{
  "n_experts": 24,
  "hidden_act": "swiglu",
  "balance_loss": 0.00435,
  "balance_bias": false,
  "lr_router": 0.0021,
  "num_attention_heads": 2,
  "num_key_value_heads": 2,
  "rope_theta": 100000.0,
  "lr_mult_down": 1.5,
  "batch_tokens": 32768
}
Below are experts of layer 4 (counted from 0) of a mixture-of-experts language model. Rows are named down (a neuron's output weights, with its number) and show model dimensions 0-255. Each number is 128 + 32 x the weight over its row's rms, rounded and kept within 0 to 255. Numbers have three digits each.
Before each expert's rows: a language model's description of what the expert responds to; "raises" lists some tokens whose logits its average output raises strongly, later layers aside. This comes from a sample of Wikipedia text that the model never trained on.

# expert 23
What it handles: Single digits and number pieces in table cells and year ranges, plus words like All, South, runner-up, guest, solo.
raises: "ization", "isation", "izing", "cy"
down0:079094075103135115127151130108075091165091094146153150089133135142145114127151131156102132177171146165191104080131052096120094081178060114164139126069076156122111138075135128120142071145107104139154102085086081118171073171119179067117178130156129194158167155096159101089088116110109114146148115098109110139104159197110168148148122180101130151060108096142142113152077107099122173136125158121153140142156114082128120161076182146176095167124118137163117141133200148185133192129152089127121158126127122148105150133118089074107111126138148098152068157117146163109159148146076107151112153064073123068169112081127099102160147127091099200141133107182163077151147083060154117213113141165097122104120124134100131116133106108121170125121130149136129125143140100107235130122159133
down1:130058165132087176146149125127085145140118116117092163123124086115090149129120090135130139159121062141117125139144058064196126102076169169130164183136126131131230144121160060189107138146137123131127148136102113131098157065136084073127113183153159108139149123151200133173125136178091173141120164129108091079083080120121166107131107119111121107086144144095102156181143161137176159130119109129134112136107132116179180100105195127152144215131125129126138132159160117112120110078120146143147074152131203129125181069123087127121100160159135110153145056076174109047119079133060128142149135171127120083144109103146123177184119118154137153135149131115152096142208135145051083153103128143133116142118152128069101146133147098095132115122098065152142055135142122104147131189176143
down2:082089148145113184155127062151209143083124123080103113116095130127103167102111124117142138106061139159162179090099113166123144096166110170091070147183125177149132030145083139138148099159142105152069123090088157154089157116118116142139048121141105096144113137117133094108104099131124088114090106087137139093127137115094139134114169149136149116104137135088128150079140130118095109113092119098172124157161171092152113123143188123099134147165142199079132184185099181114129182122094146115162162118148159180108126134061166074093066145120126123141137063150131111168112165113088182113075100172124181092107140118164125155142102104100179074126119150117109074110139161123195127146107107208082086104098088128149131085153139130126143122103050097111217057104131115142116114104111118
down3:134128148113129108187161135039120108168132173180117106138119171109141164096183159109150050121181136141093094082118139176145090144073173150113186091111076099112112114124105112171104127143166175187152109173142164084107083122116193124063105083145148163141190155111072146174170189085134103167169121088104127131071096098145103186107147199163107102113156087102179135105181123177201113079155107091114134080193128126160107135175132143142128151104095137163051165141087136150143148145110133099104054111086139128127099129111153053106150135154124140110133135119116146132147094117098150147121150093113169115099149101085077162103104124175145112088123128123144049148122123147138148099097125166143129153162106169131123105125135135164096145147100113109099109089073129157114090133182200
down4:116192160130101190064125150150078128140085142081136101122180119128189121160047136111163112065129121108131149101054132087143122103146113102156155145188112106197095115125074138129177131153129137144135128119167175083168135192131128079138115096150139070129085132180155135138068189170115096092161131103151086140131147080104130112174138142134129109142121125150140130196125177132111100141177190119183132157169077165138143151088171090150199158183185141143100116088156118129156102165093129086150128182154120146175148149173171141150154144064135168130198112143152122144143177124097110103171144110139152127136118129158165117149112107113108165164078092152144081176146156122113146135137087125056123175199183156170144113152130159142067121121119145160087105079133142130194094163130105
down5:124087100129125141062140154144145133203154107061214113132086113061145132140105139115172145181155100113133093172109150129123171117100168089168113118115124118175114162144165145080128120183167125171128143131168113094117160087131100154101141111137200160084096107111161088081130118102128139171151142119103155072098150169107174145128117130060168108116096100145142135169147151109129145131088137136101079192079173141214135131123140208136135072116125064101075083120137162120155132154119186150175100106160152074137101172098187138124097144145130167063126105180198132060114101152161177122132118139105136114066125174182116162170177171154139100095148112117098141128148185141115119143127162144175137129125079183147127075103148154189125118133117093157106067155154087097131155147148149
down6:149123062120189084125182097124157114202088141136140067153155088154121173106142120119108102133135149067096084118108189092125132135132135137073182105106131139151096089096143150127067080072089116145082176158138162126110131127103097168125150159133122167100083137159157107182171168157141151091162126142095154093133144233086104162078059183170150140085070102134076139175205114136124119135118124131130117084082158102080190106159122114099120151111131181149065119087132133166124126151091166082094077164162140156136155131149069105126136121124164131119104127127138138115163156130175129172132083090090083128169201157143113139131143121148117098116111067083174136165167114091088091099116119138116116125114140120175169100213193135151130136118147113136091113117142130112151127142157207
down7:128158150078075108113116104158125137100170155101173164088094148113125123157158100142158155139116144162177126118098110074113102156095140102125214114154100134084116135101178105157160173127151155132132137093051187129113124112089138170125162151103125100083147147154099146098168131071038119127146109134122089130147145042122107110157100146104136125131106082137094111124116142154108145114127154162155157136130102125090137162109114136158099146111158125088111117213155139114093110178100195097102188138106127151119142094173087145064123164063145095087058097157137121161122138127129090170106191167150130158145137112172116100068066096164182113111107161145177228121133142120156076157142149182137139089050165182096161145142134087085101130101088104116148156159181117153171134175062089

# expert 15
What it handles: The word the, possessive 's, and possessive pronouns his, her, their after prepositions, as in the band's, of the, an early.
raises: "burg", "io", "ice"
down1:070100101090098147160188112127081109141158114129137159134081117098201165136113131149111137108159068092164120171153102178152226097153130092157157119178172158142131150145094150134146165152127154060158201126149133093140058109174189127154145120167121116125098159159137152147074111144149097089095117127098077087137093085096154084123121081146156141130084110128072089216172127167152125140171090160120129162177156177179153138064135132134088089163134126122127109102129101142084165135137109125140132073158143073081170149158125099207129132126139092157098169138105118166109105152148151093152157168143094070083139150138147071084134149130184132137117138143158107203129100160127111097134069179113150091111133133154138111102097144194149122108175095144185099201159138128150100134147132
down2:148130090160167105113089141093103125155127128087124127128084160145108149144138129116149063154134140057119192161117139210130090118096100124147095171114122119151106144128195073152140112185099099138153141140094046091106121147105107117142143126171155169117090059124110178149118128108147193101157167093147080152138116102134137164111117126139172131098101107112163092107119064138214094050124114167106157077181116142110157125109119126141185149090184185120127118090090147107160173174182103124118183119104157103092123116117121139134136173133128115097143133145173184126159091171098112084168144123125067070086163146085122119144125121139095112141140091109078145168130133121175082190095179160100167159139170169151175122114119101028140106159100078104160126121127098136189073128159061
down3:144138111071143153062181095121175121109108164054152154177105099138158090115084082133162135132135095155086115113093149141106163094106140189080091140114114135198118134148182126145099164150103119138178048107116148174053116134195113153116123123150092170142132107122176134105101144164169154151171110137152099124152124092161138079089120125173153152124129161115138149078168145147149098096213169138096129171123111113135082172116148150126163090104114113122118120116109097081121061155097161193130142135095113162099118157135186160112051109136072118157158099065080158124146134088093152158146075124099105147134139106145097150100083137158113183145116094102087128109093125130085108164123098054142138076163120110134164127191115091099087131174104122109173096157106038139125200103168093
down4:091136131128093114152079146150200150089117120062156145121145098159100146142109158104180125159168131075075088151122133129122180125104057092143178163133125134145124137159092110142120192128196094113204124159149152153123085154109179126096114176190146105151099104186099091132132155170139086108044145127097173108124182106108174115125151110137115117166095178185131172111155176155109179095149164105071121155112143067183159063069111127151129131124146082125188105096127102083149152195123109174115082043172100142152121106123129097106162114093053122117154129124119136158133093076221168117140139125112076137125097120120067128095122057132088120136173084113191125115152140138078125131147132121132127171133134141120136153111136115158146135145061079100104128128161147094132125123145169
down5:112131109141156156124127129106104129067163112133132119094052182128126068115098112154135131091137117088141095108136099144158095073083140140161176152125154090096151104133135134091160094145109160166162131146203228151100114066165142106157113121066141097138128118212126108171148128076122166195146071133155163129122090123115105095164153105121167151143060163144078131148123138183117094154161169086128116140051102140138217107124166118119160159158093102150107130106092069143093151133127149102095126106084139179172165144153146090157094191162152160134086128067096085134105141066116190154085136107098157148148117072131128111144141109139137145153125115158151120099123140071053133049065139178126110140160159076086152122132137106156126146144134171101174158110180145093140152148082109
down6:136174162124109127110093064147133148112060132147144152093137129116136114173088104096172147155123157150146138161121119139112086131157126161175147142169129112166102133096099100097190098148120132146141157122157075121179079121127124135151136167148156144090053150110083128104123144129202179114136168142093183215140075104125126133097114141134095131160112063098143137093168166146151112101135112143150143215132157140120135095152084096172179068119114087160089165181162100126123122123050130146136080032103194127097167125116118116199111146181077116155127088184089093087109132091148148094150136047136183097100135079085134106185098084196087117149124112099107082134194130126136125109095130140137143145120135144134111100093117172103089134169149121163128052169095089179149137107122142
down7:080139086167151129108157129158116106127075177171129139103097123069144127087188110108128106124149071128153143079162082133087082094142123146171137090170196095146157158088139159125125169075100165145113211085148152116134139151070088127090121159078157100084138067082148163147181075164171172139122119103164164096121104141142189142140141147140157127141058099178115134097219124117089127083111163080067171135140101116133184125140105144108099122131129064117142065171132112120115155123165127127073154083114160101088113118116124082084120107152089173147116102089158083188125117128173079118158095129116169112106164130138101198153044112099153135088146165107105090131135191088146175098130149146147148087165175156119114159150147096131151143101093099153072145124096154125172094107133133
down8:137119159193100105163132121099141096072048141145154109111144099145145150075091113146109181146095131154147190108124113120110107167110013140138197163158125124159088146108138135129150064065151131161092104200110129144156137099094130077128116123130084167157161092069113154082119161112147113093090064105078175109166100143141226128139120078122116146115087141124081101122172119079113203086139161138157169124146099124110108115142144115124160067171142101129074095144119071168037123090077123132142202102168130153130127082159139168143149130199167124146131170165108122153148208132097125126120093124151108126146141109109105090163130123133133149112158170140152131151139073127084113133125110154132146074134091125121181128128175145147124124189079103134138119148185133156113114068086126

# expert 19
What it handles: First piece of a longer word starting with a space, usually one or two consonant letters: Dep, Squ, Def, Fab, s, b.
raises: "ay", "ab", "ack"
down0:116123190115150093166142126128140148157104131173129151075084076175140133127096094099138123119127095130162143152132164205143167101090156147110071119067174104116161135144146110114130079134155118122114116160094116100128142172155128141145109071123150158136118134134157159088161129145134134127117104145099071094158130132067108129100093117142130077128133118148137156153096050098180172111136066154127144121143128134112118144085096077133123081139154112163170133094161151159150133082048097109132127104127124090117119135182133184072157098173133099134106103119074142132061138176139114138127126133095168104157083149125074164115122155052103109089214100176077136118173128167089110158148044110078170112146130162137086208143255077149167136165075150186102099100139122122147122084097157
down1:116093181219103151172159070126162144169182089079129108207132108178142184145135121172118112156130120090127194142124096146120169145130186045135163097161076111143103116192106129104072169081164126166142107128111147056118075127141149121081101140103136136103117130138138107111116140117143118155167134125083126129107119114086124083129027098125099133108083155166127088113130145109160168108174143122156121143144107173125181185124137101131135149083107093106146186132128134118108105122115112100137169171086131162145129092104085117105120155174188094099136130114169162096136080124072088118095111162162089152066114188087125087151076218113135096146089126137112155143091231098111116138108104091112093110141132164167148168112103127106106133172078145159149150144106104101155073125127176
down2:136119171115117153129052152115135139070107147094144159135127143073126128116243093128109076180118080195109100139097105101089119133109173128132125138103132170137116126145121112120125119160071115123106127112082143116138170189141124122134170114130107143097103134072107116075176147137127175173152133129066135092088184065158101113107189138076159161126122087096149101139138094081112101175110110134190086137133061113183066090103131121150104128149169059087052090193116101155116141185092114135179104138160131150118087116080118144095125172094146170158170104122164150097107106116082092084134194128099087110103114116118072153132095109136097066089099142147138064158115063116093150117144132161119149154116132141147155112118177071158115109124142081172183126148087121165147172116066114
down3:103098122173114159136128112150096130135113150104117157159119054176064108104135124123127125147088072075130115113126151092117155110183183198105139109136114121111093129148118102110119095094097165180158112108099119114131122068093116179132132077143146150175091122146156122143155128149116126082150117137116067123203132109086111076124191160139136164138074143115065091093131098083112119121059136151119069103132151155173090177149110112120122144156084150103131149114111117140161146154128116140171136135197169153148096163123118158115098105099051049165106163155222129121122159143054127118122123121131108117120082131087079065129175146166096111139109139098126177169078070116105158122116113116203163099067109163103153103125090093141061119227094107094160154141140202123092107098142126
down4:094149157084131100118092066119094097147115135102141113191181159120143085095170192134096158166112110177110109124055121060141120083149130088151094154111110160131067107088163091149074122147108101172118137119123102067126090153161095117053146112114132078133085146172107218100144101100141149121127093148122175171148132069060138158178160102179100108091078120129086100156141146127131143203147112064114120146135179152091065082122109141131108099143128142104111183151133165129191162158077108133114142123120065138163136121172154140161123086168174134136123153132165138138152096153099164134113099201109142163138132122201143149087153122157195130146120112125133136135131103195141165147090121125170132127105127130176176151105110183212121118100158085130180083094088134110127122164085148
down5:145128133152145130178147105089085152120146097057139121085153115142138153117148120143152077120145141113128155117167109112119128113095126118067123138176082093087185086165117102143089096084109079049152042066061106101126151138132156173091143144108076063155085080130118108188077102114166121154132117084140143126093151118125089144143073131122118203096132137130095114140086162156076128139138126147119076081126171080123125115114100103123166152125120138125152057168079069110077101151108070142115134096152096146085117106138120120119109085217085101078147094153076152106147119164032156125124129154140116161150169177131169111139144116149148086172088089110111118114103063114084167152155171080108144094143150151184136150162113116082082158158168183140115132110054114109099103111110107
down6:148124088115135103130112151088141111152096126172157156106175147121152096126126161174122135112104179135118180144140153124084181085131075133124135081070116129100048124148146102103086095130153122139092171102138164137133114069123149149175121167064094114095114071184126083088113153064141103070093123100147111095114129146104174080146126129092132103139122163193124074099070160108112174121134103103115117080151031147145125203073114102123071090125129111150138031112137062175115102144144074081080150163108128125105184120084105134118146117118176168128133144155146119131142139176159175154140127092105144166134125121151157141187076131158112162168125069156140065131123165121195113085091122112115149126173139102089178188138134088063088105085116138141185109153103099171124137129157160
down7:114099149133144158166133158073129138122096143137127125157128139114160103169072146134107170200125091142151106168099098128158130113120187168127159125113125105161117101105154069159183145098155138127190057152117145120097089148133107092189115091098179115126094128113096144117141105099122130125106104118095066130204171116076113161140118128091172133113142104219077200177154089110100128159110132130120143144103135168100096090136162080128150147125148120114119119144158127154121098130154151116090159117174137099146127157155124097090181160120099113072213123101157083129146136105171206130100071147108093130094142143138165128182129119033112150147064104106048179174141128068165159153134113095139124088066075189082111079095115096144079096125109117094134162086127116083193156085140154

# expert 22
What it handles: Words right after the or as beginning noun phrases: a, an, first, two, one, New, Total, Great.
raises: " schools", "ict", " educ", "rian"
down0:147172139134220091138093175131081132113218128098185090104114160079157107182173108092165201092160167165232161109081086161114099153142107128084100116130152150175060111181143085076062115116086124135122096090127093188166163115141150110173121169145140117157160153177165079159102111186134127114144138134158093169118147140079161115116157117161119123172086122129118138175151123090108110168152133129145184117153161146093080135093154092148121134149147145120122090170088171123127120124138142132139155087147124161124158131106066065106134151185127062092122106120172140141153159093188123128140142145136146090154112195135120119116072116080156125132093117159150157117120177119100140141075127132120106085099139144126160164130116125191144133094146101120173145067115064089148070147163165
down1:129116144198137150112108149138111158124128105186148080108103137177122195120146172109111151181055184127191145100100198160136121113107125165129104168135108073103078137077132132108165078137180167134109131106129134138132179093100174110149165127162170062116096156073178073151162145129149124182136152120172113094150100168132096156113151113086106097133144181147103127104168164062113128117145145078148121051179177143151097154102127079148198125118116188071151131150122109087145136090143114152099128150115126182170148104122080171099156096116165117137129118122158167099126143152076102106089094140141138147178131079167150195158097139097136125085135068075138107148185175015109127145130140168120090134159150104185143136069123163078096137145152154177142118135081139122114131143130128
down2:090131145101176108139131140129131144192178084157122145124106167149122159156027120121116231131144114159164101134157114138088129090094124143170121140135157120196120128144115152156158051142132144071127087115147185121146140131175132129151132077110154112110180155053116122114113144111093152168210155070105129082142078102171144094126148133117166090127157132116104130169132119162060097170142079167088124131126121197139159194139175091090161155159173117120186127104123099119179152141131107117089138092119073103147085117130159063127094110092128205094155110164128125142161081140153110140154124105112044106138151128164135128070118088126087142132101118176148128063174108127042108125144163149118106099207075112090076104128109111124123114112131112137116104171081141156145157152124174
down3:162117182113126106191162164122131121101157117119107087107080111146130197094110086118147184166068150188148130109152130102083151098133118107172123110191114106044131136112086064107145137147170137120090156158086166087129115107151134121107099163096152118136117177149097102128136162150111120120136131067103133112107104083114127186171124120165106074185144158127115133132134122107150116109097171144146088177103084078144051170127106123116096117152143121147154107117148086128133105175116148119177123076081171131129095131124064165081138145192147145135105143128172099152108155108081141116203152141213136129115111153120127165071170161118154138172138151105255108094137158132068068124161180146080163144124133152051088124101127110092126156129139079149150170128115183125166063141132109
down4:136147015049087177094148115108148139126158145126151118172101141098141182118160116087075120077123096097177142065138100118119115053163076120092121085140125130094108179123106120161093086137072098123173135153146208117136120125123099094108127133108151172109110130118152166116156141122049149113171138136199182129101180132138177157158162157120100100110119147145213129104146192121123101102140121142090166095100122096149163147076130167169168095139157143115139099098080178139138133172184155105142168186100144085143115135115165141140122128165147096083120077116095119149146136142096124150121108152127096157159132138107095146109154113091096139134099152141154116140172112124119128203131107118138166066132123112192152042170190118124080085141161182100034132143169117154135109155124080
down5:132082156118152094084082107188137095132152186118176113163151091158125136147144105185118155139139185152094148115139146159226039177101136097132143109156194193141176131058109140102106166139088083086140114154120138158129152136176131169169178150138137153134111121110044145111112128120096115154153158117129176141114036133119173134150119164114152183169132133194163138151119124079193125134118144155139133058109150149127082122122092153108109127129102092123126177151092098143152085180153081162178115128112104136135128101181151124183162091136176139105094203093157092122103129130123117152143187164154167192096116094133090152151132094080069121140187122154207107126178209094109123113104171114104134125120137148142124148127109179129143143142126099102118163121130127099173120062128123
down6:129136100109121108131124097078114169140143145138129137092172178160119124161163193194152108077073147115139119120173152091068127127169128160154118131189169103113120111082081148136121094128105130157142101130109136070151140106130131133134111109129106138135171151105129128089090120125128152117115043136110100135109112113134090121088194135197167070127102138149143103142163051179135172139125098070128110176096098113143112109174086169122134187175119169096157157122068066128110127172124145084134161163103132141116089132194096118069064113131160094098167122133152138105184174165151107102175142122083104133069135123144185210139089151200101118161119158160142102172175177148147098194120158145168125155080130103063136116135160148157154116134197158152098124161080135138079071197110148
down7:211106113223179139100177181104147146106128101072199097104131153071181160110171151090126116117208118079137125140150134108135159149135083113133108092122151137174145129154166107156094111166146111169152178067119112125156157165108092128105116122149139212116104159122118146086162134117133170153142172160196160162058067071107180114125095165129184142079171138134078148121143143107172145084123092133095106147161120147168108129107111062168129113122146173128143112125157153110195180172077141094089126079144095078122137108128108132094124128167082133121107083152135138076140093125166162163102140141020156169170056078156119075147118128107133132120088135092114128171165117133115131116150123138103070163125087113142081159161134091110158115151131119111145126098095090111142164143128147

# expert 7
What it handles: Bare space and hyphen tokens in tables and lists, the -ic/-al piece of adjectives (Olympic, medical, Legal), and title words like General, Grand, National.
raises: "itar", "ica", "aches", "ize", " tracks"
down0:138136167181116099145089083112155145115180152128096141139169088150140113195181140154131157126117188158083110110126105080137193169173089143113083149118211133085141145101100133125117094130155131051130193162130076179181132105164134171150108156078146135187092131173082116161216146116151115109150131139145102092173042139075092180116114117080128087066094137149184100097146195130144122144113114081131136091171165148168118131075124139139123171112154116102135135104108154141168140126136078143070108145170163077165135118115109191129110102180097082142117122107070147139105100093104109145139184141145157139152124089099099137115104097135118122144115119108196127133095126098082106109142105164095198171131161112122109184148165164114078083142118109151131180111151094207133169105105114
down1:107151168138099139124168113150096120085106137097117122120157120110128141158184170105136157168110152061164121101133104211102154133095178114116127127147190143141096127115126134125155145164152085105168124087144158112197151097122118083048135169116144089129122137093192143090135179158088110186111153114172116132108085133191204179110216127111134095097076112140129118196111114124112135099098150144053071135130133100098172125144158095105114134159118155077125089181179091118175127112148114182112125097142113140156120111144124068157155172147085128091189111140060126216116113134059104162139150116156133146114096133130109021096098150116196072130154099130122119149105121155136104113110090112075115183144094124123135130096167094143133067122070070150132114188103136123111108104124142
down2:119162150178153114156123068186145101134090083100120155133147159064064127141138095197105121171152115180166114171102075155149099095236152135087134124081075080165140134101136069144141106131094172118135117174172090123158092116130090154086052165151119118146068134117162096156115109157125072094107099109117083131125112093103090142134134102162122164092178121109115093175132129170063147088148173128116104151152151117180136122071108132204097100111199071152156178140191143157168122131156130138167209136132145106166136146121125052131110119130140079130097141095138134147133139116116107146147142129104145158190103125162154116074112142126092121192069112153138088162109086106142133100139144186115088159110165106095124122172142156143072108128139138123129168122106041154124105117137180
down3:127143115122156059123125120059148072160105129107139126155098163118153128111117128078097130151113134109118151126135138149188130156108111082177139174150220081086165093167105164110119111124104174153124199163163185145126167115108153117118115082069119087165058162080101172131146138115165106120119120120075161124117093173074153167145115100087131154121108128105122114136108152136157153181070109181139124080127165139084120188144104137162182087127175125091151138120092096155118049108159127086109134063165161137167171104164081140133122140156137089121096049128107138078103081161180150101158144126135094101143097121100088146107149086122122113155101143143112013157149141143129121133076159118173125145114142147146124125142219101127106131138116108142159142175156156089095150014144158
down4:103148128141123161206135128124120148152075093063200166089112159163168095127126098125140137111183146120126162135112189144235107144124143146144104128108125160113126158165111117159134154136083149082126114168103169149099205136062122105104168115163132120186126134124095107109143118143187098133108146132173102067108144124147135102114120112181159145114129160119099106133128128140080040150187138085135160121187136073116114121108120128130110104148118102101080161133111113128141175106166178136131128150189178109095160154172120146112131103148105160134155109194103069086088127147132144110150141123180166127150141149169043057166142098152097133166129079134108108093067105110126146100133130198105134153051154137134090155107161163128072115119107077082066133045192141090187115128139098
down5:150120199121140207140099141127129092166107104053188185126105125101149154158131144063133127159145173156110145069186159192106141123123114109100144101130080142169113105107134143172046171158139126131134104074110147153075073129036157063089127079084122164138164183092169166156158091155101161123134113091146167138138114197167083135127186116139116155074066158137134115125101122129106146126091151127047134106107135078103155093139142094122140132122111147140121126128079160163145138083151080107122166142164128132115120120132126104184119073059150115157095077165164137146140115117126125122120136196089095175119085117177105129128086132080105092132137188149102143155130080132141092101110155139166126142126105139163095134079162187092134088205126150114098116137150075202132092119140155
down6:134107155111157181124148110150187139109125087109192142151145164162138154119115083110119105071201054118196116105149170139138132112152094094133147167130141179133166084133135144153144062115135117128156168159179099127119177117134119111094114149098145102136118146100136126119105060124156143086085138185165084159072127119184159047135063145069202145155161138109215066118143118173107137121107130124134103117077073110116126107215140049136133121184083130116114191136101093145139135169101166110150122163126145130131147093102080104127101159143091123104165122166092077101093129139155132099128133130136118079133108122089174120170068151100149199160104165115179157182154165201126107130152128087133159130128129182103114138128143114118127101132155148091092121076166138109170065159175164
down7:146111148112116146165116108089157141143132156101145128113101151092242094103121058143144095134100045185060112075137105123135122070136144158131175135125123108144084132213050072163096131148105150152066138178101134135155129115082102152111127121076062098182153168144172136086125132190173145150171163116119105125113079132165089050104113124095152117109079168105142100152073160151132130128146065146113096121117102174137158109190149127121134134095121185104139129084154152117204103115103151144114135083139093174135172156183093147095129138058139122147172140171099041106140108113132119103126134168131148151121218129162099092143114139155126112108134130155101113096101151179114166127119189134120141174151141153137124131159195151135176139144181091128154162107142118169105096137127129

# expert 21
What it handles: Quote marks, music words (song, rock, metal, composer) and first pieces of personal and place names like Al, D, Ed, Car.
raises: "umb", "akh", "ember"
down0:104078160097153213165133110119169106126070111084112129139122175108097139150135070127136161131087163160096129162112131132137157157131103160131086170176146116101158117096086180110101158138141145074150136095132116187133191208046139089087081126096102149077164063169144130100092147153159131117104092109098159088115132134131177175146114158179093121116164081156142147094103111131161134134097134054132140123136141124082101156128144118114115140122141104111099174158166114170190145135115169103161169114162063122185134160100078141134056131123150125107142111083103129108102108178148112168126096086172140097121118055085100136123047103143201058110139136093124099126074158121106117109080149193137174222109180140109149157165143097089173144142157149142127121113094111120112090091107139
down1:034132113153120182165157191185091140094140083163099117117149129202186097112137041092091100082085162127122117144142131120142085128109083068119139073085100102125082099119133157086076096110075115101205177169122111167114118165102081125165151110139140124124073118165121138124109149135160131114101101130108107113166119155091113195175088073139144085137085141198119188082156138057115131091158063195128151166106149117101147118111120090099144144109121149167148179093145135111147089141104135150176142100120093114146144090147135175095140100159124156124144148139135165129112179110173161079148103165111104145128119173152115162161162107119176134088103133156205095173122089142078108171081157118114190148128105158138120146113108144142151089151155163069079171165138092108176130134103112
down2:164088132107147140168056090188042138117125155112149124157080143115124085158098066166104107138121134204149185122143118096052149077141122205152110145081154124132100107086086176171108097105132155142106123183192084118073140169142095084094133106102135136176102092136127101102200108161124096136138093136149133190094162131089138100119196104095163129131116144107144154153131129083101151088102167152127140143148144074137130093084105190126170154125122115137133130085209140205143139133162115149113151157164136119164091155137137178116110153155181075160137140092089143087101139164164122118112125124149150126086096111152146135153142115163119139065149101177110163081134140143106086129119151127096198147094119098093104042186192078144165104130102119140088203119163122135104118126142157
down3:122125166119120073142102186155113139174112113094129138109101145123125102172154185138174165136189128170160094162158116138107155106164160100106173157117118124131140155133063087150136157064098112108152099155106124115124106129113142115104156067157097121151167183100102118120172118129144139128202123171148062187126083161109097087148161159141119165128116142080162138133113108122127141177152080170116061183141112112132146136112131105150159061066075211057095131088150201113152109114138146162153074115128157107107104167102106107124062102140113187107140141186112055138141086152119159157167145160146157108180116136140167110172161163129071035157139089112125154087131094169114186095136176126125132179137162074160112086121123096118110136127088061093118162064153114076140128102125113
down4:162136134128117133157092168091101094155159111095085145084161133180183148161167101163146137088155140142124115132158126155142107087162090151150151095094149095074168117160129122121075163117098097104155163116159130107174114093109150118145142143137109158102153110137147081167129103108058188148092157137164180109114128124145083102124088150167207088152103100140155101128119098129098103182074114141099170107104097096127132150127130106043165182107158110171110146150193080127179130167158071154103096123108071124181145139080167158104159117146104102133112085115130052119127139127131081119161113093178218189109058107126122159105127141144118105154118136115074114113153114136215175134132120156134096105151157146086077088156101101111140187107060115127152202105064128147149104103095214
down5:122117116143080155134174138123110125181071160094105127087159119111128156126133130185139163044115150089121098174133103100116161172181118056075136183098080085145165164116119188127097154147180154147139126112114142117211151145120137158131125188163134124094137117071080140067095080154118121062108120085095158124173112069086123159107179088126070163125119111184160111109149081162107121081112119132153116096107121085125127147132116071162152099167093184124145107114137112155102178083142123076124095115120176106138186112020145152106126088131114093155108155099160141112130152181133155094127100126156110133128138123099158142089121109079140148093152168104035156149131144172140137127104146134080154168091146203114144105112095074126151121148119086187149162185106118197146109175121150
down6:144131209115087042103199166175107082114142192158105110135131091116201165136131144089107163091200123177098152127165199104108176055129166120109135130170129077131123161121073106143151105130112144189178125138111121189152136132095141114104101092112126137142111168159123076139132187095151134168144117122140158144146123124138158091167139084139077165126165157175040162118123111129141121144112124078114101149113136141145076130131125100099111163106095134164098075082152125126104154187125142110138188113095179082134087095170160113161143105155117111096065135156184168121155147127121165099146113154153084144138095116081140098132138113113129135175173110089173082125109132088153114116123128065129170169126121142156198156112070095168125129152121110162123092123206170213126109092084147
down7:199124122150088175122165118163075093112151176095093125089148201142121159044120134143143112101125144132175147136114133114063119132122165145130148139102079144108112128155179161069108142167115109157164144139116064135124111079108168141173091154117115082149118106117074131126126115136104122114160171165148137115133125109118115043104162104184146112129175126133115112133039179056148128066101139055128096188144085100069123164134136156129139129212146173109118189104132120097128103093140094106127179121160078176154120104135136189148134116183135090147154096113100142110152118092175150157095158126156147086104128081134057103156111171092143160180119087169167116081165173132106140147151131071088197143118194134137134155090149110143120128120092164080185176161125175119107106107128096